config = dict(
    d_shared_expert=0,
    activation='geglu',
    router_score='sigmoid',
    routed_scale=0.25,
    balance_loss=0.000421,
    balance_bias=True,
    norm_place='pre',
    positions='rope',
    parallel_block=False,
    init='uniform',
    init_std_up=0.0342,
    lr=0.00692,
    lr_head=0.00383,
    batch_tokens=131072,
    dataset='wikipedia_en',
)
Below are experts of layer 5 (counted from 0) of a mixture-of-experts language model. Rows are named router (the router's row for the expert), gate (a neuron's input weights, with its number), up (a neuron's input weights, with its number) and show model dimensions 392-447. Each number is 500 + 50 x the weight over its row's rms, rounded and kept within 0 to 999. Numbers have three digits each.
Before each expert's rows: "mostly gets" lists some tokens that are sent to it at least half of the time. This comes from a sample of Wikipedia text that the model never trained on.

# expert 54
mostly gets: " (", " B", " F", " W", " L", " M"
router:455464610495467574506424473502417469477477502447461409520552446556543451547425537544504446474605511473523418429527519501477537490555370569487516436554392485473573538590
gate0:500568531512512465479479509537503439487507571561526502471486469474572440446493509541477544438463551483501445486521590566597494572474330490582464484569449495454510568512
up0:607504480578423499498540473580523473588478436498606524541550475575438515561591574523396542456529462469536507490529384500437425537445486486505458523500465548460513571424
gate1:391572657423542496533416480491620463560464420502467511545512427478481387510507517515561460494415581553521528439593521505508531605494520444458407526412438582514437518508
up1:521436479478485515455539459541458526498500591437465457505525492437542540509525480484451490557455558522508584583475418538583440448466481553491498497460486543498479524499
gate2:511556504455438514554477537486483423472459459462447453469479601532436592585465498535535543496566439546591423467508438552569451504533488436558485475524416547510467487526
up2:420498476561462434478453442474515494560472500537473471509564454535532470524586524394553487500497568517544506529511474533507493499464514555546494496457571466542459551452
gate3:539449572558502474461407463571526532493494471430458560473479493600547473561486493557478527508511472550536514475584469454460460437493528457535564492454384488562497561560
up3:535453431598511491391574413468440534538503536538503439529520552489484556432549495415445455523556481519598387474450466499477487496556486503504455457479397473415603516512
gate4:562489522416527499519521525597431569452452462483483506626542460535440454536455591519506437521521384450439518557515500437452468486540468456546532530548473457503557500561
up4:510548520465595512479517522540479474445528493455425524571540496540530440522469564530477439492557448549481449538515466486488412433539475467581535557522472536600570483531
gate5:606448466494407392419429497529586528503577513556448423599490511546568457471427511525437470589572497432466542489460614478478528447512501516473451489545535420559443537522
up5:488492538582455491473576431459519416537543529540484572515532507432473550494393519447468531477500577470562536532564483463467472492410547553550462516536481525544480552405
gate6:389469472520422472445531380448513465548500476552561444547504507527461492547398509470418582603563563522511521504560454529513476485478566450443378458556512432515451466446
up6:490490548523465571514488445486502469489471551571480545510573455486407571531429546517473597527550463498444495563514476539442571441562451509455440461563492471514519453508
gate7:546508503473604503570521475441585614477534551487495511502500542502532485527498545511556548544508487510517526397397518469519498451597457530488536441561483466545502433594
up7:459553564526502422468548538544526489517524548563482467500457565473466613526598556440395602646417507458514516528497473489478558457419505510475512498539530482465537465486
gate8:505452491485544524424483451511494503543462600440431472474503477461484528471400592489541510605603472507446383489480484593425491518524573410465486512471524544483477521516
up8:465557513484496470540472442475534525524504538496455449571445561442412532470410487578479505595693389435509468583538504485506531485577563479545454579489543482515414468498
gate9:498469511508535474518480531484473502398446459462570483543514481550471537507464554475413474491574495406535505501521470486525496474503457686501600418427494480534597396566
up9:506467428571562551530556460498455484393476507482503482518516434513468484529495513449506515488496461542493553504545503469525517489492430490506421495410550518418549557394
gate10:463436528488518572455422474530539492430515445460528439535501603471506532523548566487591396523576502530476529465549520482548543472635562573449474561509405502485625460519
up10:417450523413504463472474483505512566478432455458587561468506500440505417506615570511545484605576506517450525549536563582537539419571507542518554499539518444490549511471
gate11:422473528529541497525495510466500424471449478457467503531510464563543441530398386472509488519540461527548536453501454589539441529519481447599454489539531535491503432563
up11:533535442527500444542545548532442611551486493413482504492535523491516559470555492546563573508455565590480479556481441528584524569595547456517512418591474420595528546483
gate12:530504465504544435546523557477383540585497506421412399525410514505535499466500540534518412483539526459527468502508547538457374418573523503529431463517444538511480469498
up12:613610532485598540517551456536458430526463456440573417482536464484503446531541600539436503436478475437419513351480460466441552618556461412499437543557431570506452574450
gate13:473583586460528522474511447517533485457541438540600437529544577486565462562545504531455466418574537498552496460538486564512541540498493543533531537574487441476581472455
up13:540503430563551513490435432473558508622545518471562538525519481528461462523467520486491590541444547532544492497571507448482500482499530463391503536482583451529404529538
gate14:553545467533450491424474499531553538466512584442548548496589499462534580447443551458451497567599483541505496431529503445500453491517454595585538464488521462534580597361
up14:458530458466458498468486575479502503508483371552481410474421477621471528573517425474474528475490484430451603620472525547562486517430468430487379501597428548468395504521
gate15:460475516489460568480510506491494487527556493463423509424579567503516537587441546436474444395416515458505456496499519580484557554498507513490482512493562533522596432530
up15:542483506588444483425515507446566546521515533491475585531482449488448523487429424503468447495579544521463352401428422460509585542476465487542520511410566464576504558477
gate16:562506564504547530503463530531437405520532494477541428455540456511510528509430536490409505495465537533437515520505608467474577617509423501490502467446564482475541476440
up16:509509448507545496556464566439545507401542508442465596520399600556412522601479513574432534545415506423533497545428474567546508515562586587380550501458537568558481482524
gate17:484541443501529490507474449376448436580479508423473530433557430592513571470527440521523494553499511398472463467490522493530389522548529457434537462484539423482440480552
up17:548498466473473453468521392547479502417489520564473413460335520497512550443420585531436548532472501574519483511538438542463550543476509439478460477576436540503440561419
gate18:470556561483439496461416516462481577472522482447464586551509410435485513492411474580524592381461487434460533434486537476460499465499527506496443511518447605464508437453
up18:518468525508542485471511532560517469533473545552553573461503421524495498518506505520413418568635481550447501521506458431524471520442496524574534574437480520483575559456
gate19:559503527500450543457490546655476427527537480510475516574567538485481478527537428555469457536571474560508567472481478501585552569449487497473504491469459466526562449558
up19:554511392480522550480623541426488440465557458488516456466515477484547513583503491434528548559559475493491479489521478362461438585480501462574416481547527547546462610510
gate20:464532526430508567451572622535528557461479545434518485430514473476519458548585628523562481401440511536465384494541537521486466467564497472500500423601504509546423469407
up20:582518524502486548504480540584485551495468445547475446512493496483528545533482561565405549507598495469538442467489593461595514452501512460549497489556493479540489500535
gate21:445495531511542466541532583437517581449497467562489485432502456566594445427514521437538586455505543563437564558468515507469450527598439569411430419436430445502405564534
up21:547440471565412495457508560387550461482565563464484500548508527421474527466467496526523461431547455523484471573568373547501505429569448510548493592443463515646434530503
gate22:493426504512505457459457628502504586442603425498502531582595569473443578442507603591500483478471423391467538530493554604468521557557520415486621412501513497477486482541
up22:445383540369553499542475513461523476514683493490545499522630504512435472424524542610464448465455528495470467471438598585462483547538463567494608550540437447543575520539
gate23:521513538456499507491504454493571572505516463490423440535536450490433619586444501501533486464479466432501420495482536542524532483486498570480433425502565552555634495542
up23:591464458498475416474479557497519488480544482537494521499506511467523605518507491433563486447401494513525504512541542521468482434408603450482551464448545533416526531453
gate24:502387531486509480525531421466500490509500554614400474415379527483502505506455561490559459546458456499409604538483419515573437525435519596553430504557524459603530499514
up24:513452567578530420445467498479499560516486610433518495511473500481505501467536525551445489495398446503431554524486400426417501504537556525589552510476504459530441485516
gate25:481538498533478495437447474486471451457570517487543459517469473501524587463502474465548553426528501528508527557582422486458523600500516487445496408542481531590551432508
up25:556389560621586549461442512534469515479531526494551455479539532523535446408524491460486461558470479472579606438488603557510512575473500447515540419479542438494553511462
gate26:452501588526469477446417549497415427576506442413553478455492448461563502484470453529446468542480500492492472450477460519489513446493568504481527500553456507524534479471
up26:438481549507542475554565474534574571619529488553432615548521535480491440484542562403482568530579455422460504475473565539485484563395427497480488490449477386572446457560
gate27:436461499473401431491477659520393531504550589523508459588521520553479465575420525511529619431485473528486509610502498535416490480468422459486579506463468456509511568520
up27:502500466537399373518452543463451501575490610431495490513550414485447475482428554422439447437483511508525475525483541464503492537392451534531455615412583513607505510471
gate28:522325422477371634477563523539566565483530458496528519551516622447527521461485511503472616594455526489544475518532516544597561388533434514479525491436462483660491592471
up28:449449567498490430509462477484443452415556458548528505542535481521523433505536470461438460542515487420477567520540554546464576466413519607523538480438503442461523552427
gate29:444492553512579549537597486478570483561510581385507475541470529473609516547450576538480531496528588572555458451461451558541479467557534484412387502443487462546523544609
up29:552460434486516540494496517474533532446542507535525491512512474449586557487538536540463451444360373488560462561497544467605514559584496552518555467542450468533524491576
gate30:525506455505587521537514519492463472570531506483456463464515453537545572586530530461472507441536539588493508504503434550587434413443498455486503438494488455438466445480
up30:436621529480411609461434459496380565500584546401522478453529483415505519508511533551532519449608460530480431514428564515506513445488459582500551547481530467497535469539
gate31:495492569532496506553451526487471573599494506456510455491612382508516544568478446546471455588578493532476545497452532531441522594455521569453443449563512472473507476617
up31:462483510442537533457474555537503509549547585498455410565508538474517507491518573457442457570586463369474459449467483500536490540497545607460541546577444463470615576472
gate32:453548476506513472496507462360439505440486469489474526453461503487467472525455416452470497454536510484536567514511570476457495592501493603462502512507476425443492507571
up32:509445505476458548510517551525505502537493475485523484478529513433494544424575483536423484541516458514497469524471392556498479435466540349586496462420561566516441482503
gate33:435504520530445540400526444415540543595592528550524441535451498490495514481580462548509431486446538472545574488500450545504520427539433503543487442473394537554480499576
up33:519522395533490578560524509484565435448400493493453597437453503500438523536408525476452531513531500455510444514438579425503515425466451560504519584491527430534525612475
gate34:529415526467415591402497559556457533436549543581495368511506515554555570562506539469435537538544504524544426387543544564494509469404463529482501411475434449537536474512
up34:459515568540479519508508495506544581473604427462529526449469490409529511509444626433570418507490552492538562528556558495536564525472499585505495556437645509549553483526
gate35:491483560504532525559424493518542505484532528441520511533445567440424468489532597497600391505520511511526485453442405409531581476457612437481472420562535483516444521478
up35:563544498479515406459567474489499466489431541494524488499536484607531602438477420512446614459436433471484487538631518573465532508520443575519485531467514468433541557466
gate36:456628479464577570524532447426436461480391510471507472598460581531435568477494470512533469542597443473452520520471480518505490538521458494559543426477493530533431480679
up36:524431429511490468627455527423614509511490500517445519466570509528446505581531479499514470437475512529455504503518488540468541513514499478427418519486579442502586501432
gate37:434426464498436536476458473543554488572518504481503535548537423577484543525528523536473475471463487489597527546553469554459397535557508517498533515520438542556498504458
up37:481463489476565408499492518550518590468419424487484452490467572482477454438494497537474639480467476487467473494536440506441578452458499516481443480493447467509461522569
gate38:541498519509375517582492469533506523522447461569450578501454396531535505489493546514508513626490516484461570528431549470460553540459589633448529550520559466540414519569
up38:482546562457363515554503524463464471510513524541429415466438404535579480533520497555562521560535598540458485485504489488496488460504541558492489518545515483506456450522
gate39:549578501484493470508534438541570517513453546521487534516616541572455509487530461468470476561440511465574415482516501559460477521416452542510496544514525488525522527368
up39:465506450510570511483450538582482443454518482470478468461416512486495532458520561537459582431573499470438462548452524437505473603487558527464567514420475500539428435574
gate40:477361624493469496482578588620448502477573512412564498565582475448511448445590436490547578386518514648446506467470468477512522642475435498501520460492560470493519477510
up40:526464545622585572502521583467496517565441466548491569527464510545574436464514473481523519467546475512476429472582533489524498482442493463520469397514506519531611427520
gate41:526494443474475484556528412541538555562515512410420490518581558606547524501508503525460432622621558441534500458513474488526508440496508535441424489509518542518455560465
up41:518500486465494468503498434553524499509504454471413412469537497495542520500472485519475444462503566426530590543471553496553422484537527535483433414532560465598515592560
gate42:617444555479476466439377477555447547470443515453465506511520517496485470533510467425538454510543469479396479450543543488525430525558514514487519489513524565505509470622
up42:480448503535442505395461559508436519556557549481483426511579509468537551541389499519547458410459397452473449450505523519511563473440492444452480533462490506505451488429
gate43:486537473500474569513439482581463537415538544526439523427509534559565509487427579490421501504407474503490569492467554505461411524451503525571468399455509479506528433520
up43:446476479522467380539565621550516490492507457440606502592484534528513507476518486482470539533548574482510525463577586524484461541474540489473543468538448420485519518483
gate44:421441581555521513468551542487404486558527500490481427471552523609502524505475506569575463518465451583461448589489576471468481578458476474454610521478454472449424558448
up44:508468449424452515550422521524583559444476477506487501541559551491417542589460495495422561560438492565443530506566573522553409460515476484570436510579404472537592509471
gate45:495447506522455568453512511611447588498472495483514475539501442543534531558436557520517495510414512397581545537409503461460425543465446526542484483538495497540502485610
up45:508466556473520477530477504579476471520503452466440471409512381538568478490526532643512409524447481504547540565468467421463424463447453521576450391589469509496453467499
gate46:536488503508453551492564445457563493598610571506419455527522385452465590562519435501427469547528499522517475508519468565519421515485466560515435502560509507526429566487
up46:587553475541511496569470497587491520523496464487514434503592499458533398500564409473481498557498443491466509553472595466524411454505427506485546486484453535469505490650
gate47:594551568590577537584507605505400471499552535522557468546548544513563482564425481504472539469600623530516451495475475492456476556436508550542503513442414527513431579549
up47:606573552519588558568564530525427447512491479509471528490490456547513498512458495509488507438575597552475461487511523495469571517484506424477481536485404525497523643516

# expert 38
mostly gets: " and", " or", " &", " Coordinates", "′", " Website"
router:521375599516412524452472493556414461479562489566510525462485568547576452590468507496530577436554428482558408410505506414519445485391508519507521539507430448543396426541
gate0:555546451542460570563493516544441610521522444479547459565415636455552474410433555523502462554471548497558528486412534525569552530419429617504519545469472472485382577559
up0:487561453481554459502551450480470430554425518540429556550594364435418486522557511450541445459593393514415427456519426430437462413459528453462471552509560538546562386508
gate1:498462528474464500492572468401550523527473466495465524509443499579496476584498490475525553540470490531493507547462487517437494449457499434528521483478577539566451417591
up1:432502473596531407509469525472509533494503513454479470519549518418497513509478597414518548494472493487524483464445420571474530482510508498537476466523511516516449476538
gate2:506442520501484519552567567491393349531411527524519465518548489513391574528478501541474443543445440411526517552543513567447441402456512479564519496536489451437529469550
up2:486598443517492514492496517519522578558563539431506555536469533581444491464457481484436544595441482561537576421446537469548522433440605575482599598465598560539497459545
gate3:489506470507533492498396515528488531592516415472570388571583505532499497543521426508524508533434492445427581456522476459465485514496541503512443458557524510482543516473
up3:587514470507459579548596549424553517370393580508510498558417479484441491495463531575472497527588496492563445518498452566488501545530535535443569500535442584507423472535
gate4:521496586513422563438526487583407552493449505569558491615500489525595452503477481452554519443497522445470484541503477427499536513501472474524452517538531448441435400444
up4:442490590486451494455513529581533501509435548431586519596599537479530437499504516463546458425492531423521482502514476498569558575480549479561542528487379511530535422470
gate5:544465523470380587539421435476511448503520460475504598379416521475556511478521508377477391464465555529534478414503476561537516495508410574412504523523414507524500519504
up5:429506440566483492470478541453555532447497537481580485407516520495527529541449547518530547458538547499438505513506508504555479446478487451457584541545554477566475478516
gate6:451527505542430411516507481437402414458424479511453499611509476489456496483448510442434432492573494556562497506495485476511489561490534427485525518498515476527471438504
up6:512630496547583576545580460541527578531498548522468496509450457471430499495533440543478473536473474537569574488625466496469470505518503427534480471410484528507509552532
gate7:446520481499543536495630527565455447547543459473415523413440535468525490519551557555555565558503489337509520464531492443513463571533523549518453428433501391440510504609
up7:501593594452455401500532508579429514469545420495503513492441440467525525447500624497489510522486479554481511468485517428513457537436505427520428466534429457457524518541
gate8:503444509502534605454511527491526464498488547441500475391511502407469577477492427511435495452452496461554539527440469533382467626543596376485561467515427471528436537508
up8:513468483495441490487564530508510429419484453504476555499550572480533465555473594486466563475495551482562512435459561496473530559439460518569457539528524465511469464478
gate9:449537638553483546565474521544503470535547489584505419502513415550500418462498554492537536502522500532449527439470566510555504514469535520430509544534491463494501549545
up9:497471521617458543475507471553559518520597547565505482425498454514499440460434544420555506476469442550454532390495601567611458452467470534580462573552455402500543511563
gate10:495493534504440459461495458371430439583485627461531456506525519442356448460489469503450468423491527398482607480479556463597454512528508420455544499475549433609561488448
up10:512461468544462537541437525559527590567490482456507542466494447408556497563454489499566542583526437522556449553544459482503552516397492512552514459568452541463426542496
gate11:481565436563527472516514440510484523499608468488454567445441446502564509526399509538532536441444479457459429522504455539390518444462521462460502562500474474553589591492
up11:447503472454384505518483444564587434498670506524471540471491463409478575442362505593493525541487467546509443468582584532474437425422508479499527480474462408537537571463
gate12:425504505561538516585477544569454505542514613502414579512613396463510525557430454524476510508544522522500497536567481530460415561518571477476499496613520517472506502443
up12:573485538577481591497499443536529436533527439570521549478500475459537536493443545580529482449636440537598504444465478513538406524582531451454412578462437429474436628469
gate13:542505572430466479376442504530522503576507474524515541554454489548453477422547468437545539490474518506453567556399561488605485498553412506475610475532509513405498465473
up13:499491503494446432504491440520447507513388521525514436509411587473426449461573418402524535524516519515493379464480580459480518484480503589492473560524474466471603497560
gate14:529562407461550536565467451414449502455467486612483466488487539500461476393422536537439495498518567526434500459425449443521519506458432464453514480494441543466565543465
up14:451536482500483482421450450586473476601423544462565534547492458475549494480595449509457452468473480503584513550483464458537568547520518425491580482508440510639476495536
gate15:560489508493438590533477398529500429491432499582466513541471472523545490501460489513442519580476531495610580509476516520462527465486518474498491523527449446428455452585
up15:514569411490482536602584564538518543421534503502543564546450479471547491522415521539545523528581422431566487438545523532512504437465539586418561430535543499525534525441
gate16:343444508447420510468454443473501434541396412569564431494529448505448527530487478537542599432533586558588454418560473515483573457513533561474508539493557453488512439530
up16:470516548475521416485551462525487438508484447540476445494510420495408491503539494384433491502586485484477526454534470534515478522497494479520458595434576492474504464475
gate17:409552516525530479534461519597415521491570486552476536493506499487538468447475503508526609535507532497576510417501579447539561412437532606444484496515472485413495491465
up17:563493479527476492454502444446557566570447499452501424558568524517519484486506472436441406563418494517539542511493437505434481391428468447561493468433522541580527502491
gate18:591392550453516548481581529539430463544490564512436427534515487482553538474563398513456543511580410555556418474468593477565487474484462519423501506495519434479460472468
up18:426526393520499509531443398491478511511490547535444435558479502491538516430420477536398488489516468519447499399462484470557460569467490555540450598526562511557476489506
gate19:477479514423490528497495576462451473466468511523532594487469544524564575602529519508557480457512557484472524474535530478479453498534458526541404397564462516449538422527
up19:536515446494538545597500570542480470377502514394558597629518528473503522530539507496537517468504551438431558484489538406420472533505512487530477545582442447485488470448
gate20:549507410559547532458498571538495452483558496404520451563532420513474482620494567490556437503589431511556504601450607435567552503479511510511553524526488482527512463550
up20:575552545437516480494527427536461449545497496495520601561546564501582572478470455505551606431471519517475530467565445522521427502518434518426471550502528446489485463383
gate21:535482496493417530510442497438531398479496508510453528482445576542543512535447555539541455380523436497487446488533414410521557499529505511493463429464502464513538524530
up21:486481509508496462569515574560466459526466578469488435556390608449515515493485500514526486497439431487504543469498537552440563511495512565430513463602509606473493580461
gate22:527440520518503483467468456549462592506551474446475476439513535580578487492477516420531481513550546462410404469481624581476384460473542421543482487431470472453451451491
up22:522541515522510603612513436455498486536530543530586444583527592509467521453464478497601547480517451642552584527574549424473564448561435491505504631419589497526525475580
gate23:511512439528530474533596553530526439448495494557457492578486591448425418548487510489579560462493554484503520547588487488547559529542487452453441499509492538479534492544
up23:488417522535468529424525557408542471446512558436498598524443464553402620411492503531490467466461496419467445568459437477572511567522556498489510524453481462517500522467
gate24:513509534485463452471499500473541492438439526520490557441492592564445501404451568541504547487565471421497501415571589483466557481536519505515503518437499470505528453513
up24:514504465453497542490426520476513491500451437530494506526620392456448597521494497489467512435514561461471470522477518563488476526513539465508489515548572544571531510410
gate25:473459475452480540534573541468470475425544461432553424521550410487498533525432525554468404480552483516436528476468425563515460477369492446547548504425546446530431538497
up25:494417513512555567533539530426425478483481492478516545439526502439516521467455532467480485490497463452552531490467499446460514465478562483495487514466516459514443478575
gate26:526480518428472592578552419471511461456428507513465578487408549534680455534481547417543476458504511487471568505516547516508445513511537531429448542519479565486514482547
up26:557534558478530510486447601493494502486485424463582477550538454523426503462431444503478503519451560509548525426572537483487520471474486448562515436412430511586497509462
gate27:537462466476483360590389502577457523551535451491506527459510488427518476390441504498535533467487482518418503395468431527455538543502517501491488403461492539586541613478
up27:436511495562503602469563559521450554443527500457519468616518527560581489558487435522519491498477567419578543555460568569393545425550434578490475480492583538471449500495
gate28:541419524532500541527554464495495574478519454531497607540470435497553476571507490524495497462465531496527445440446539524465511504477422477543505465459463373525506434475
up28:575406488515514539531538494425495498439487546559479554427542499536441478546474483456489507462450433492421476524435523484453595504575456469476501432539426370569419441506
gate29:472587505482474459453532497457467485458494453494535471413440579422509498489524500496470534555464393473543480549464520464533514483444565576451537508520443485448523469470
up29:492402519463495542553457529605516475532567473501515624444407490501503558440474549462380478546437399518485528484462562470408504521523568475443428617519460524542430473497
gate30:448499531508379491462548515576472499504522419455574483459499549542516416559464538518528523445620437472507517466570524472496547507422490585479476625529485483478509486487
up30:515481504444508473399558536504537522521490419521497482523539532507608498434518408499520521443543529601481479594428411446465487403419469521512466403588469505463436445480
gate31:443467429584510440499505548489481539427463397574569501511588486481465440467514498468567523531577475514518428416583512408549492489589528524457499465544420456451525499468
up31:565519504506514487527462501495504444543521492539483526461462498491533505442501427501482580536611537575501578427488478544467463505527434563512507521501525548508490491451
gate32:467482494501600573546576532553491532563429442569485586529572547559554442528504539530484456425502438496422445558498565509467499472560533460493455517445412550542535529454
up32:500489560468472518576518502507406438538466499507492496504500478391529520524470398502479548526473529529485550517505511433475579506526409441490553478498470425384529429502
gate33:509476493415549479502497464534505593389459508452521417517453442524517450473514478529517431488495451541459407433521474513526545450542553493536513476455596465457490593477
up33:465500517513469556558459501501512496442424494495520505492519489506482495532479541546460527524513505566610507429478574463485539452548412488523532471460608531527507520466
gate34:577495481490417478534492478425415448545498532542603514530486559538576439574484452547501519527463556452548499550515577437664598609486614557411544519440552540513464493427
up34:554437524506485450559517542576559488415487484427508536525499512516567439473473489567592520480525471563519457439552502447557507587507406405588514457494531543532547481536
gate35:463448521578524579422614398517580424521504516510454586555430495621443519453525496478550452572549514485517514439533510451555476481575496505476510484521504580457356328509
up35:593593402608503445469401571492478472484500417552424489433579430491492502485387561432427507489511516527520524492487531499533498553461536505419475507516551488568537491544
gate36:560414423491587554549480441438488521423531465564394507531509632497462452512504510542492507532508506521467456371550399472434401561521468547440419461498516512506480463524
up36:386528527502421518474512492498455526563462566470563542454448438477500560506577488497544524460453460498471523568481609562519531459426529526433561530541476459553530478526
gate37:457539533466438559416478627505445501476503486617486518400543542501534603519471510474480466456428584479522440496457570499471434633537580478500512579550518497484449486601
up37:477532578491592592391504442532483409531574508534437472471563516532550536577527548436524504471392450515428499570587498570418455493497500375562483556499439450532462464530
gate38:525481533443496414493545523570506452529540606513535493545408493574510569536543487455521493444536451521507424445506459529513537544506504433436625433511528530542613526473
up38:495536461476481517532593453509557395575511492463477521490503579540500477496497532454549482593459506524546468509438464432467516522560539511457591452505492564505536596537
gate39:535434500528503545465481472601474513506466479493539452499477511518491403519479515550492579420507486459524594456506557412487479494430463421499466507523557607548486492562
up39:510508496557497555471566486499434462435605440500450539510450473466398454525591484435466577473518445552476510531510509499606524515524444421584553498500409499535432507516
gate40:441436462503486509467483512403439517394484494569511455524502533473571461561531529523480523486479513423459492525495511528483474555434493514541511557487513553554429502469
up40:582498561466516470517538535544593525469548528383484495441539474576489459446432534538471448466523461525473503442527542487476543521592429533482537570424529550509545569471
gate41:488471478556469485485485544567472462517545486478544563440615477625440444485528468502439378390486535484639449445539465527584582454503510593531582537496594457482543542457
up41:468504504505546460478408596482505519546552504446547478461582498566384530435572471438541570497519467405526573569546523497498501369584513502432570541462514526452464547444
gate42:482489475459441529551446528460443545457471436532485514510459545419475570431414508577496490413433463443510519555460438568393513574497514499540452495500516535405482460558
up42:434566496529575451492504517526523518543531491404481444461493470545467470505447487435361490489504460632532458591474492506521456496527532490467591527496478515518430507488
gate43:489473554395430450425557461458467536642484519539552467503508566487523562513509489490501543533415508533472533428447564502421484516477568491491488490588517487569429484521
up43:452549548525593523569538568551483572517454464562592517483444460557542574426424474473474596505564360543542454486344502549485488414552466475531409467503510515458457393489
gate44:551467493489516492399528552594471494519429453541420434559556553474458483575554520519511454390454510503515565543503412407460423497480502421471455443427500533490456441463
up44:497543544593537458485477551486468551449538471500439527470477570514420487483580495467528521424562482496460475479522561513470504492496520542455554546425546504490460498426
gate45:519458474485406476478516480457462463501491565465479461572428481416553382546489463421597527484482584519512486418568538479501506530476419532443470478507530493577447458487
up45:452573568542483548517573386621497452444490491480448546529457515446514549563460513524482541412462448465557465476467429567499574412500547473520478509407564573513518399542
gate46:412410558450518464573465556485518456522512448477489484484529449543611567513421504529511529540515439522592520484482562548474480519464516475497450606476525509500413473483
up46:517517562589580519506479488439562536507470562460441528547486579509507518394565546463554473575611504499497601471549544550486543539495475447451508519455548521475563550563
gate47:573562515519511542568516524449428443487497442526482524470481493528457460478550486525494549405632564506597485540458428437500509480488483467548470495428555557505477541475
up47:531528560591457490553505478565484514490482493425515459575475494522536518491525501501480432472419508493397563543489514592428507493459456435512484537520474486451480504443